Weights of a small mixture-of-experts language model, trained from scratch on English Wikipedia: 34.3M parameters.
Below are experts of layer 4 (counted from 0) of a mixture-of-experts language model. Rows are named gate (a neuron's input weights, with its number), up (a neuron's input weights, with its number), down (a neuron's output weights, with its number) and show model dimensions 192-255. Each number is 128 + 32 x the weight over its row's rms, rounded and kept within 0 to 255. Numbers have three digits each.
Before each expert's rows: a language model's description of what the expert responds to. This comes from a sample of Wikipedia text that the model never trained on.

# expert 28
It responds to: Demonym, direction and proper-name modifiers before nouns, such as American, British, Latin, New, South and United.
gate0:076143133090113185199172070088091158099139101148035175163153127161123121132163114122105134106092137096110150162143166106079124090163122139161110125193110104064145114156131149129080126107097165
up0:193145093079160086093081132113138099155095057095120109162063127134203177123147135174138135143126047124124108081099123141179149101118104128102110104158113090187136110167172090152197126206117086
down0:125129137141087142101147112139119095144137172154101079149120093176173109101149146105160097191117166130101135159092143146114126140184132119089115132113095112130149139144156148071174133076136161
gate1:067117119107182121127181181104126110097171135069122157138108110149087108119128152157143177118135132126164149126142066063113112157119154142107154126136126131086216094091103189109113140104130174
up1:149059128164139108097140147110177131069126150145165129131153093134138120091126093184119121137105117112144117181101076148138114093111116154133137163103086117162114129123107180149105113141142159
down1:118124157160126094098074160159086067206122080173151151130136160115102119135100091148172130122166102096112122176167120095101144071169106046097177120147089146138084088136173101138171179150092101
gate2:195129111146171163144126082109165139100134104122117111121175120171084148096126115101151090082131124195171084099092103126124158139118115101111104130134099109129090085164131093117141153181107210
up2:147129123148194173115174153126172125136131117128148150096135089181129178135121153152128065167172129159161178078113072102135105168131179160073143098130094189127138110113113130174140092125190165
down2:123101147140117100187126107133112116070113125080075085096150181204132139068104137156118108120061104182116103059158201097144202140101173177146166101106107137129117137156106130082096088162146130

# expert 2
It responds to: Last token of a person's surname or place name, often a suffix like ville, ley, son, ford, or words like River, County.
gate0:123144106136105157147124163119145153138063206094094118106081134122151110093152076131165064060155108099171145106125118117097118060087113105145101120160176084070153095159155088152103163088147139
up0:153073198148191132142115157103165099121205052126134110127089084105121157185127106119119195164123090100154070148083106142153103196147187143106149095077110145110115138140148125095200126113051161
down0:140137115159177093150083191178097140118119073146122132122124139121158127192076131079156105145157150110175085072143087107108135212149169192148170087101138108082085109115052153092129106055108129
gate1:111069095112135109110149122110118156101076086171188131220182120163130098083161126188190123147146159109119172145121113176115115095179092119162143150164094103111142156077113097103102160164110135
up1:123121128108153105102131215142119111168162111099173155093115092129123128089052151112119223130137120181138124133125131042168122148126133122106156098142156119087115123104148140117154091139082125
down1:134143084159161069098104078111120134116160162182111113154126118192121106083160152128156054086153112123125119077197143175116157109123132094143202132181134153131112081166120095115142095112025096
gate2:151114136090111173138104181120121150105147121155129087165107147130195086123192182114123117138148114103113116089091117144187186112165202171158174159130156138079110118142136146157123130109143088
up2:126150114103130142173053179116149123142148094136125117132130131045155084138147170110169126108123058069128100112059105125087178072171146218135159136143181094093183098178116153111124076123143137
down2:117125153094127127068094065138072103112113121169161178119141120144085133173126124125120039110120085100119130067215138150103149180155157138132105112162158103066139092140139116196081094099102127

# expert 47
It responds to: Later capitalized words inside titles and proper names, such as World War, Championship, Street, and You or Me in song titles.
gate0:183134152144132132146163100172106161120155167113087113162157146136150090142186146165138224068074205116117092105131133144127083128142146131152141085188113161128113102190120093133099138172092195
up0:163121183120158135138091151116097117199096083108159080152099142055154150134107187157141138143126092111117163135144190139139178105090081101117052145147146161109152177147084092183128157128121132
down0:103140153163068150082096140110162155116096143169079058113138090064133100081068155153130116092171110138124112119121122149100137133151144151196119089121146113105105080142160084088140136150146110
gate1:155118106123079159127132070089098142142114101121092118130149189129180101075145130099155179129145170122105118136110096108044150133153199104111127123156167090114130130186141136113153149185171152
up1:139112107188105082144112113121115153114132189121121127122181095166097086131197148121172187152087190150079122225143147124145137142117148161159137140142130100080148112111166070166168102121128198
down1:106117139145148154140104123130128158139149130108176142190111058178147143078139115085150148094147143150130134123175140146118121096174159099129094121124107092131134136113113097103115130156067112
gate2:109147136102147183103174095151106101050107193166095073105142135134113098158166226115176182138121117123078123125084119094106130062139128148167117165098106151089134105158161112112064134172100165
up2:131112125086170173104124121114120109133167124066091144133088126133159050154138110156177172115085112166163135082159124122144172133133134123116125093109166119168156096076079105082052113085155064
down2:164091156110132112162111146140103142139135118124197149162140091101122111127144129082189113162144117121107163205129170082151139071128154081100194108175174114099166192142120160149134147053171178

# expert 14
It responds to: Given names starting a person's full name, after a pipe, comma or colon, such as John, George, Edward, Jimmy.
gate0:106122107141125108179093135167148127137092149105132138145118101152097109169120067152131108088168120134128095123125168067144130099059118084179147133191139111125136155122138083138175155114127125
up0:096102113166103110155142178166120152094132099103159069103122115143144128117130090087179123126173184148133123125122144133130129151109102120104193096111151148144097129139102168126154184118147139
down0:185129104120087124103143134143152071207133095113105134155151151146103123111171136128098120233158120125149141159094147137118217143107155128086079062097035168142082144092181162121174106172121099
gate1:113136121077112149139135129160137146107102138083111176134126179068114110149159111103118112106123106143131164127173186131142197108122124152166137188191151116084136151179160158159098127115102110
up1:122083111118087142124146110069156174128092131097085149163176110111085101102109135148141187104174094119161202153160207140123126184094148171089123156188166108166189159148133164155096105139098106
down1:183155153202189099118131082160126135147131087122105158115166073109122147128118110151136142190118117095128110125081049193168180173152045089137134149142109130122130102106095104089181111160137089
gate2:071148146103147107116092095149154179095061175154106081118083105183182138122157164102118110092081087114113174158120099077111090090080122094126154162132168110149141131123113092159122153148162100
up2:135082156143113107130148186142149121127135107146171193167154139084108120123190183147128189147198093066101077111123145140136118086181095187155125067140117180123104132123079164093154120124107107
down2:149180146144166122149134126142135126167157116098093127130106107061160173116108115119131130119119135158184123140086127111115089112104110126164093075110137166075071119126151166114138170110184089

# expert 24
It responds to: Column separators in tables and colons after infobox field labels, such as Pope:, Author:, Producers:; also semicolons.
gate0:090117077095141145101125152137162099183161144111153113204189189096125085086162120180100126129167098095135052079083095097109071104127066171106170142180142160113121111115091123178164152078168067
up0:126123163129138060138194201099105127161196166070130166134083161126159142153111138176082049134139067129110136137130190111145086186179083165121111135138117080127162157115117120156137153155128097
down0:144110188148189098160129136167052108131132122130138144140159079074156148117095163115183210131135136184138167139149147138184139133136088136146114079200112138134170147147085097110144057120122160
gate1:168117121120157134104100075093128108190202156126137139120098186132088114122100164078081119069123131111084138077100123112123106146094110150109169122120092086094090135127168110111145145169097145
up1:083110137107178167128122126074131180099202072076181112175149148144082132140154165032120226109139104117112064086042112077162123109067135133135130183091170132091142098113109105137192152116127107
down1:089170163141104144122088117148135097127044165135090137100110136146115119138130126124100116097101138091129139037155179137107148183127173131106125113134031112156092121165090136157104177146111076
gate2:148084096063110113115136074091061157064080145167123117119121161107124176143117207103117157124128144182125130117123166111147126102139152103149150131146168137128099117161095074127138159134166121
up2:145159128087142118104117064146105125109069162119139132159059157124091123103178076155092090135103102155158167117151178119130189075096113111147168128104130147172118118173136050119113135132115132
down2:211105176135103106099110152107168163141130168143087085151140130186133134177144124125132172121131102125164117104091102089184118127120165218127091148099103142070137108120093103129189101092127149

# expert 23
It responds to: Lowercase common nouns and adjectives right after the, a or an in prose, such as economic, war, public, local, crime.
gate0:158152123133124122091187089113161109121129137102121077175097104152142173086119100145207102106195135144069135179123101086131192094077119085096068153142141126135113052142152126112149158158115077
up0:123111110103153144118109113137098128136210149076158108180120093146135115175072089162072170140098126173130159126099111080127110063070196108135117115067141069088152092135148117119179132144127124
down0:142114102109093109110120141177149111126111166080098192140145119129166108102100115073159119140128163131095129096255159125137103147088079124135136166048119103120091137162152160191108143151162194
gate1:077120076158086182136097148138120170162191063079097125118160142101148128140093158157146139096117169143192137061146183155159101104128098122137151093111084149081121146167114117132157117069105104
up1:151140183129163132140133210155119115136076147167150199135113163125117115128175096155114095132151049099185086134169124128101108140169108124106114126154130142088179148105095084149130101128056082
down1:131075134134161154173148114101109126142196132068101128047104147157104111110133107130135078159112126115103090084160140128163126154096173076116148065148121141130166186102176112125132096155150145
gate2:095137107119125153142130107087144091139117092096087086122083083061130114105118066092136173087064199116151049104107074141122125137113113097151055115126147118095079160147154061140135142086124086
up2:121176125193170147111110102115122126125189097082131141151082118149115133114146161122129136129129194087110120102177137096078150157099166103131123182107164156126219155119111114154071192111174127
down2:114149090115177067100098199160130153119153160120121069176125100165114143097142124120137167190156056098123105152162095144102088142174055174140131148119120105169098069164121123092170087190074132

# expert 29
It responds to: The, a, his, its, their right after of, in, at or to in prose, and some table pipes.
gate0:099139128141124160158111096165123164126214130133122118109117082108087157113114178139123188133136135125092106194143064163121131166130136151120125144101143097103097160189183140115135084184071123
up0:106127125130109158181129168135167112118200132072164142116111095151102102122126137165163149170149172076108116168160083107164110162122136117111123192113122125122072123111111122176133060107159102
down0:111073090104093078171119163129155153120091111075153080108079081095142129112159155138208174141127092153067105174122183101106143194165088213103098170138106174136162154098070141122118128076123153
gate1:096085127128090126119140167070168148078123167141163154135184113112109098106103114112127095137112131122110101097122110115113159126133118177179176082142070129150102116123110152063121104088095053
up1:102116084217120118162117111142149116158143122149123175093093131150178149099102122102194063100143137136155131097100106086105121095168142132123076129094077182155132133143123212138115131144147083
down1:097114088143113128105111184145128113130173157117122147121060122138180126195109117136184144142120171145138111106142133116114168106081066124161192104161110147114124131143108062080149134125197136
gate2:089102110126111155170167116112089098135128173079086098123088185173119134127120144111158146101099108133066115166189138141104163136108154097112104142139211105135092146097165135139126102133115145
up2:128207163091138179155158073086094074135118132123114081164179133130121138120133146164093210118143136195110163042162176099072102126123109116090174141102121073118215116172138066181156152102079118
down2:157119123127166120123142166096148099136147192071147117123066051110147093148150109069080244073133147154112131119097166115177128115136097155136102190149189109102071193131092115139114125087111101

# expert 35
It responds to: Pipe separators between numeric cells in sports and election tables, plus semicolons in number lists and "Succeeded by" boxes.
gate0:160123143190082113139053141140157152099181112107093137093141105197098121029153059147151122086091129109160170179129176111151161155120093090107158118142077163172130160143139201111135089100110091
up0:134130085133143159117129125119137122167072098108113093132113109071185111128100167188028149103059122147125103117143110147088099145153139112136141161099109102172173145109137135173131113157157104
down0:210107071102083111098142097133150104110107148067090150084143108056157116136127095130127145114076089088145075098168124160094096058147139090147126078140088137176110100068108190110167165101151152
gate1:154139137118087125102111061082150104113100143181137101194126175097150167127179149117110139094053137190135156095118153129163173151116120129162109149125214194111178125150133099161149142141136149
up1:125151093159093130136101098140149050135085150118091113071151149134145062118089124172154165090148107088093184147103077157063071109130135146099094098108063118096122153107099141151125119116068109
down1:112134107148143168112131132137149085148093138161145162181224090160170143070170135128156182106114178179130181134155147114083209054116147083156117184142162125063070127142136129135108097118141118
gate2:132160159139131199173132124115207135130183095175115067127115171114168113145100154091176161103113070126104146162149067084099098147112144116101127164094163121109170120158128155164110155179098126
up2:140133125115095086108063132087070061114094114141135129117150119131093123132123113107089089119143207118125131097099117147137145136171100105183151104139117155119103171094101107092130104095172112
down2:120144112133124130107142133160071142089167152169178120088170088163118111090130073108101162136144122118155128161137138158080145121108126132133112101166138137147080151086137123132158096158072146

# expert 22
It responds to: Ordinary nouns, month names and word pieces after in, of, for or to in running prose, such as general, scale and depression.
gate0:128210111098179170152145148153202134199208166126077122105110058128116079130109108079101104128070128111135122129138086086068150103182126146114085110128104155135104110134082121027057143154135125
up0:133105146167203102117154049138125084093080132092121158146104185094206107127136106110115176084114166141149078096130092171098112166111136121089134152144143098148179135099137084169168127136174079
down0:123124149133144132119081160131112152181134136154067116134052147147180128137108090125147142168083099155193141072195154098079124063160161109128147167143171091156167182126141102138087113117139095
gate1:082192085090144143106113107159115117148138117142183161182217138098082082161140162115131122136096101168092156163188119117137166124203097146113162089125079139109154112166110104153041096154097059
up1:129145114119121061135144149118127086151114094143182174166135130167166088117162138113133129057127217090132138113100175112081153180078159119171105155124182173199088119126144138174155138114107109
down1:099114067161141092147137168116140224111170080152214128167191094153158103085108082108113104124118185145163116090127101097085165125154105106117208151134198122158086135113111133093123084137110196
gate2:144157058149123113122146139141123131129188139129117124131125105119145144166060083146110124137084112149163117092163132085095142191094125130115131152085155086156134113154138112095113134191084189
up2:074142223102152185098137116127099188098129159060116119174086150138124130075144148107119186160168124087108118186017192159137125058157087118117148089124131149170119108132153174119149134167149185
down2:074137153159152159124146180182148113111106123081162220119089166117141138138133160066127087089145108143083186118189145127088112152108120088148144057137183179095092081147146119106107118080085162